python train.py --n_head=8 --n_kv_head=2 --vocab_size=32768 --rope_fraction=1.0 --parallel_block=false --lr=0.00087 --beta1=0.9 --batch_tokens=131072
Below are experts of layer 9 (counted from 0) of a mixture-of-experts language model. Rows are named router (the router's row for the expert), gate (a neuron's input weights, with its number), up (a neuron's input weights, with its number) and show model dimensions 256-383. Each number is 128 + 32 x the weight over its row's rms, rounded and kept within 0 to 255. Numbers have three digits each.
Before each expert's rows: a language model's description of what the expert responds to. This comes from a sample of Wikipedia text that the model never trained on.

# expert 30
It responds to: Month names in dates. Month names in full dates, often in tables of release or airing dates and after "on", such as November 4, 2020.
router:157099086122136156145136191145172134102128173136132158107147135116093173124087092145122193083068176100105108142161100136142082103156126159121121121131133120180134105187142158030141116120101074130174098110149148149088137118119179074100083096140172097107104096169114128150161034206142106109133143092131117137174175100104109175132131164093175129153166172112091089131145159057050122129123
gate0:072149128108147130133131164133164126132032139117119121158136150154197157147147077149146119125111139181150127144120056165144093165148107094135232158102106103092108062169120115165072067146151187140114159107119213131103171134147136150128148095114106078109091193171097178110071112099058100195082159122150102181154148106186114042167101132150060147092132103151101127075135122051122155202129
up0:164067170157066108092098095104131116095192131122125128073082040158163068160141172113153101121134116115156100136147171142071109083137129184144089102164115102161173142089124139112160126105133114092114142106143098137110109141113125106164157202152142152117170119085161123162126132135185165139132181134139160122126086101046122159126165170140090078184114182071156105149120135131100126037096
gate1:064139126147142112134108126093117087143106117084170132175152181141086143090099156083132132145097120149115182140131128080142132139107092156183182114148085085140190110147173116100207162140171163094151079136161207061104110160095088145073133174156132105081162136143159167108133127099178123110151135114156147147120120098155169141208137147140175118111067154139130153088144103114136132119142
up1:112159118127131128127125158076100129152086144107124108196132193146080092074120162089175155091120155142134166124128128097185148099082090110118190152103095107152150136161137142103184120106067209163141115148140123072122132146127099142084136112115137083128155127167162153098166126113176151092135178133205212151057141118153179122181110097121143118110131139152129136100117075083143104101133
gate2:144076098031123129143100173094096169185140145174094155178130164149138126063144127130147128135115127080149188106157145131170139122116114140136084085172082165145095163126088087139158150132103124068169101162144096126108151118129133107119150133108150135160142156102183119083176145120141171117145121089100143115073075127125152043086084084100155071123077133193079130114108075096114046138154
up2:106098107143068160126142088158168112124192175147169124121114116116116152145095080105094129113115187155114092120149126131131107076105132131081095079151142163174121156094160129080121122163108111150169171100205153139194094149138152108095104121172095166109124151149096121149151147138133076146151145127094157018184162124076094172124144147073147114161120109077120084153147154128125161143143
gate3:090149137097119111095072137060078119130128143130090138155141171094097123154119110145149122161123161197093074150126112125143138082076095133162121170172114101102174092175124158122116146121127069093151148156112119125117149149085108077089155127121144055149114115141081127147061095131097103088132170151078087116131108112133108106117089122106083113177105148125055093076149203134113101179132
up3:101143159174181178190131147085107140187101138133127167119120121135077094092136185149146120111121196123115122150121102142139104129152102095085121066159095075166124146108118096101133125087127105132144139104136130132056146131106106132144104135133178123133128083108136078091153104110108153136108109085111138170154129146142163087048166093177139176103103098080108115145109077087119119093127
gate4:090094147140082143115098176087073159104157150148136100171142077080137125191105129120075122087191146174133078157116168123136111079104138115132128100097127144091114134148122157126117111167130138152134152128131059172104186102123046133120179103139078123145063113109115130119135161104130132112119199099090129078144164142101098133127116108086103120144119082191120087101185119130142185154135
up4:121137106064204142103161063162177104190119120106163139101108181142133063091158141151179165188154076086147159075125141167163137150131070140101101140144142132125146180078134129143131156119133089165131088117143202096203095119133126148152122095108205178116129172153154137060109097119123125127115084108138115165123108130097201155137185180157191163111081106115157127127102105133148098108146
gate5:127148101171084128121126115146150116115138138085097121088152126130138120126111144120119102140132102124140169095124155138092061205107099125141148161191095139154169119115111122146156190105193166083114165116113135150127117145134128111176104100190117179181056142104146119177164123139152136169116117136224148187136097094142130141173123101144169132163127174124164158121117134132115087129089
up5:101097124108099117099132118106097118058140091142153109207128157136098173166130124132177163112111132089107115203113146161119148087159150187122097094078126104133113158156142148112091131143102089178128131153143125129097141150192114114107116167091132103091176099152156188120121160144111123141173160161060088055105119115123093083141156156151083124132141083081093138141150130110119169143187
gate6:077133206101079185080145176127121092111126101137135130063109160115096127112125108080063114124103125107150155118161129116065151083150127095147168130139172113105154098136135101152110144116213146112086127093129168146099116116110090172129125136083108098135161144089099150142110164105116100129160161132096134143116089100180173105170084140117193174102102127090100085095124040128152085165090
up6:129130115131159081116134132132064193130173144127102112195161135187197141118194137173155155165201117118137136067083168121157091183139159125127146111080090153095058129154088136143094125109055118134165117195116168132156096099132085164114187092106104134121120085129127118086099152110175154142100077111139087109148102131141132108113134088152105109137138099184134159111147158147207109114163
gate7:143123118151178109161143138119148152105128130111138033187139150104129057123161058122166112130163116052103121129113135155139109143105158098154165165127196121114088203140117168132062131129087128148098208135093100119126129122147155146183120150149102140083060110127219120140127099120127086152174115145171138105104184194153144080121080095127096117154171148110144131097099091091130131113099
up7:138132149113082118073134100162113171152137111119158196057122121149140195135117167113075138145131134204152161119139090071119157168110078137143118032136059095133145090115118142141173088086200139134143049117166155143128120099149105126130149059131108179123206129108076144118136166121157175116113122163125130143132094068120130164120184182127153180070079117137149151116158129158129119157157
gate8:068174109125109154118115122128127106152163136152157154096136075110153140139087212112084131125141137107129138101126147158179153086124065144116095123192087173117103101108127086128158125147075080114089067091159123086201119093115082117138137167089138128177137153104086137089149140145133151117116123117045175110164129118093117154055177123136201116165073135157075173189085139129155152092169
up8:158118175114151106134111136211150169107089121100105101086113163127076139111146060145147094140124102112145078147108164067074141161117200139132156125105117118148171141122130104140085095149188158104102129119132141156050109143115137122125111056157093119045151153130160168134121154136135141154182145148149137115081127175133153115192091140155066100133151154124141143111136097105127120186124
gate9:141101136127099139141112114128086177142124180088134062131166108124113111158143132148117112098093075099126118106070175108124167183112123116100148138120109110134141106159176149138125197101101170142104150119114200127146125140094149141115131157148058210112106103093173128144146110133173111083101067133163095150092162165171093170126140141126094154125108121123147150112134117178103151162130
up9:139128133109121142152141146121164131124164161122117102108119098094128120185156183149092119078129177144129059071105119157077144121111110168126169112054127109133114126080116120126153127133153133140059245130159110125130120179093113132124089122142098166099120137145138123200133127140097114124119132112149106183161153210109094159102096168088121140166180129064097131173107109113141175129062
gate10:157136114105159143097131106043142108114135126151122105155142098103111119049087081094118110120166146120112160082146145151177122081076185113167120145197132149130147136165125092145169134083081103098130159129145120069087135107137109126097159131155134107143138139151092131090128134141121118053082082158066101120049134117142136112098073190112119107164100094121114100068127168093108070151139
up10:127131136193104122151106142145154165142126129124136145119120170118164083143121165103135140116131093156108139128091104116089152158178070105136129142049095085133130113110123189146111124128126120110111124136141096168161155150136124135124134142160061141093099107108200140140141150127102132141172155121198138098174094169122142132142208068137122120030137121107140148168149053138148185118151
gate11:158111098154182129122166082112148162074180121077093095210142078129106123083081161192135107114146086125106165155119155118175094116112115113117167132144145113142119131167171171124118122085167116177121075127124154153153111113162149138176101158161082058080191092177124182136136150127177090108103109158106147132095120119108074164118196139164121191094136100130196194106155102119110153140211
up11:141131125137143153115168138038138092109225148088153120138118121120125123134085155177129123103098141097104136121147076124135056096124086174120160112170117133112100162132225125117133086105158110168132076123197154135119107123123142114153076215124086043111189145160134160145122123128130049087088127143060170168115138151092082203081162193122146162096086113093143192169145123104108161125153
gate12:114109100124128142072167157126153151143115128099099152093150149122155155201137089184123159124129151119184136091134143114108143098096097132161084088134095141155061156106156065131133127119085120110119112115161198124123079091122110116104141137093122146126174158096105128133139125136125165085106206100073208122120138139127109143089105141131181072184165138081097118200063175095160115130099
up12:110113105163159172070157053119154093168097067125179151099129068088119163146157139135132154110115140115179120124117108158122142075128110154131141116137112176143086175101163082124082106180126125175116146130140129123128091140075163108076130098092120103112142153098126113152186149155185131107097189134087103119111105084103095130153107170089178142186208127111120114174084137153125187068093
gate13:129122117151117123137128179034136111148196148137129184148152117206133090091092153136124154102151161102080127130117141124101164076131136100058108130108089172097110066154150122123161085121054185118128127163161147125137101081148160135147139155180142104138125169135109127092091151080116126118119091087100118125155156144133111161116114080147125096149108094191098118118122200181147110100123
up13:130105144138141123124134079131148112157078145091130119083108021065136121179177119136110100153086134150155120126137160136134099194109116149170181105138098120124119156079134091144130179171154118151100132074131165140153120182083105121116118169126104145119164139121154102178156130203148063144140147109162117200122136101127084111148117170099130176143159095137171170160113136146145172138102
gate14:092172113092134044105087112159148105113109093130104151101109165111127123127148092215193099145097052121161161152171148089141114131137137120113134115125152184124169091182169098108150103119130118111119097121058175097170131096127079112097125112143180044061149167171143219145146127113181141150094131069148150038101160131141126129109061214163109179096191090172135153102104135091103133117135
up14:149054132132143173095194123124102153133146145134149100141153106136124115171046140066064122128131152144116072093072160197093174147134106143119126120121087098136075141077103158177117134151113147123100150095191135163099119139144150131177135132119051200174110119114170067097121132137079123114137126145107099194120089146118114124107219073111121105122057133117135115132158107133148094151137
gate15:179155133147089113129164170195103076130130167162159168141136131153124121056169187126121107119139137117146087123139187164192072084157174157110089179177143169118143101130083104157124088106111129168137071107133159070129086175046153103125142192049087126255164089124126100118142137156148161122158080108130091095120099027141128128108100160074114131184081121150112076184119104096117137119111
up15:153138132082178107122155171140127169080126132139151122172133142144119099055153106134142131117168090172071121081130153114107138192106192082146132154106080077151154118154121196143089143094125123065218123179101113115113141094167154115106149122085155165142099147121142145110121165131105141090135091165179075148085107090122139084151136059195107095112057128162138128086110113138120086145165
gate16:097159126168083064140099131130126133094113122154128092121133180123081113170109080105095122161130145172131102138145125060117149142173173089159141132137098161123228115160114093122136127138135153071139114161135133106163134166123133141120145107134120151134097122124109118140111120131109143081114096169127123120116115095112109145133152114149089115145116174169152109128152156156125110167127
up16:113181137141165133100108108104140094122055145151106133129130123136068147183156104127103148097145157140133091104160175103122101097192090152112115154120083155127139103185115020107151145125114138100114156145132120099063117155107091120105136167112172088176061119124129108071128099114077160155132168103074139150124114084117166137159067182160110131167088137121075146132122138160147095122133
gate17:074161118130186167143115192183138143162077065110181035163171140097085152140063103166159103119109107168142127173164129168115134141168093100065198093079133080085147076139152148143117086108178120164172113148133100134125159109178155128142134139121081066129121071204125172115103131126105085122138111149164170147159115126155143107098163112152099138110073113076115106158163073118115135179214
up17:093146084138178158148094205148150112147064078127202071134159175111067176118103140135150159117077086162166116181153095140131140110187090110118205079086093111123153094165137131127135091126172103150179092143128077118123168149151155109087086120128083061132077081212095185132124119126140059118140095180171212102173142110125133104098142085118114123111090145065139141194171077103131145159194
gate18:114132124122122117141081130130100082159109115140112067096138164078157108120134132164103083114139119176075173164158135104126142147147086104133136175125141101100180116103120154138136129101163141076187119108174147083121082174113156126124147106086151104163129095116116085131148113126048098147163073167184108162131100126136094107127151127106099144073105157134143112177189119146117122180189
up18:209141137091117158158174153067117144165167090160121233153140141110210117121162193145162156113126149128126117098138099124136121150109087161121064148136090162128083169114145096142126099083115110089088084111142095061124139116151113116084114144130168128139166136141131129134115116124079155075141110088113124135120108111134148140121118122162144154102089117164095113100164193131133137111110
gate19:101131145052129065098056130123123126121110133155071091130110069124110157161141100184124129162136145132131131112141179126133109088134195123183119133162153192116136130117081128134105070127112129134141072110101181086070126099126109122126118115074148082165156157119140163114132159114101153141151179117057099130073122088165139173116096130141104140153108138117105130071122186111155094127092
up19:094112108197160130151132130166114114142119173119144124185156151104116099110093138103122132108146144141126140140075056156149160146164084102073149139094082085140134055153159165137129154186111140134115177160138100149177147147126128152158156103147100169124110086156126123108128102125169066090148139173249131087180109149101117116159195065159125116047144099128129127155136057124109158139132
gate20:092127122168108121112134111234135124068102151119125059150126156124099151206088106122146090104116117181130111204121124136117124157152151090102193087124117102125202099118131198137121132126169149169164149129091139152131132128163163127160142055143068148100120093139184140166138156130187104129113098183154128149163115086163101110234169118086101167070148109084182128085145081110123157195182
up20:038136115173141130143124104209136131083151147119131129127122198139103131177108121185128096125120159156113122158098155161065156124145150141115147124129119154136126143085202150101124118112151158152131128212102083149130174147107151087101114105140176144167091118148151126150167142101130153099120078145139127139140087143145097130179096138107090120115154141086155141142116112097108141165164
gate21:119137097159112130127109085167167091087113102100154134127136165150094131141089165087104125154075078113134173131151119075061126151135101121177142065148087115117189102165167161115110098125161149114204080091132148172153103121114133121107107076148090173078121100157106138148148121126184116098123085182134177145138137111117144139164164089105147139086110097097194174061101144136126160090132
up21:047166142133078139151128102167156126125083118108124084168132123165095125135120143117098085112137076116110163159125110188154120130107110112061194118139113133135116099105144153127175142122127190095149141170119085140157153091118149126155126043127070139092071054194112139114161116129154155127148060134181158160119091131169131086162146148129085174110145101191158112157097132118117127134210
gate22:131143098102119098156129126214123140107135086086130098183153133150129064129109158155152122152161100145155096140119090143190132094112088118111206111126167194107152126154180154157043082122152141195137128165131111098204114089147111122134114086153134104091138113129144195190068172117147090136128126105198095139122174123135101101138171152112081145111091143129133137108146097167138129123174
up22:088148098149067140152148134194154153054102120139110086141131125131133197141136160156099093106132185188126072136147115112108174118161150107135187111122126117148122066193141144155084044102160139197166208132139084144170160109096124147117100078137130119082092092165100195170098158152141144179109139146179075108162157111103102120133114136086028112073152190138091133128151104118112146124175
gate23:192126142103115136124164174032128181134089133104133141161144128180122107058170164097078135096167099187116158159164104155136084118079124094128137126117142055083135118143142142166124166115124175197151163159168093145106155131141095139069149093138107083127105085118077141140115126095134114075163105121189088137163161107117132151122083145099103157075110059100104072147188104199141103077146
up23:061138108098103116127079096181147138123171154123129096140109133112115130143107108149166102108146132110143158114114121111114114148131113107156179144138157109211156117132136140079115088169134099116142106141107159165206106158114140137188079123109098176108121187149154137147140152160155105180137196145143130166125108125124078124180161104109127094138188157183117155075104198093123127182143
gate24:072106094132139086098137118162137147186171139121176160084138071128113156172156103111165154124136118173201103118144116120098193172111077055062141079088111110128111145108170148133111134146085093112125111125115135089191067097138133163061153104113120165111175156139130092134137150122124127091128118082118162135204146172108126164088222103113120136148068118100125119181126134211156073161121
up24:095096074152100174100192125107134120122187154141176119141154063118107144183110109139203160142169129142140079139171147137108180119105167064095183155136112113105077120108164224126094093107099137176138176116138095108197103101139141133147122143123095198117153176176129097161127171098167144114131129142103139126163160148132124110111161084092060166139142108056124138105129138163136091169146
gate25:113132177112119108164100083159153108134111142149164115126112139105071129109136111099095143087109164138214153116140092134171160136156169140159075177144097172129189104181112101119136145196039097091102114076180145064180128184155146129149121153155076084117128104083104187107152141100139139173217198088092136117103123114104133145142087130140121134178147148158120097118085136133087116116095
up25:094135150126117143123132115145123109145119139135163144113119112096135137152127091105130151116105170138255116149117129133172140122141151150146134125162135169140142137159113067136150118193072125154118169038150145092117117184146108140187140135155069089140149114111105115132110127124115050145179213094104130116139118102108122165139119166168134193197151120116150079180111138152128135122035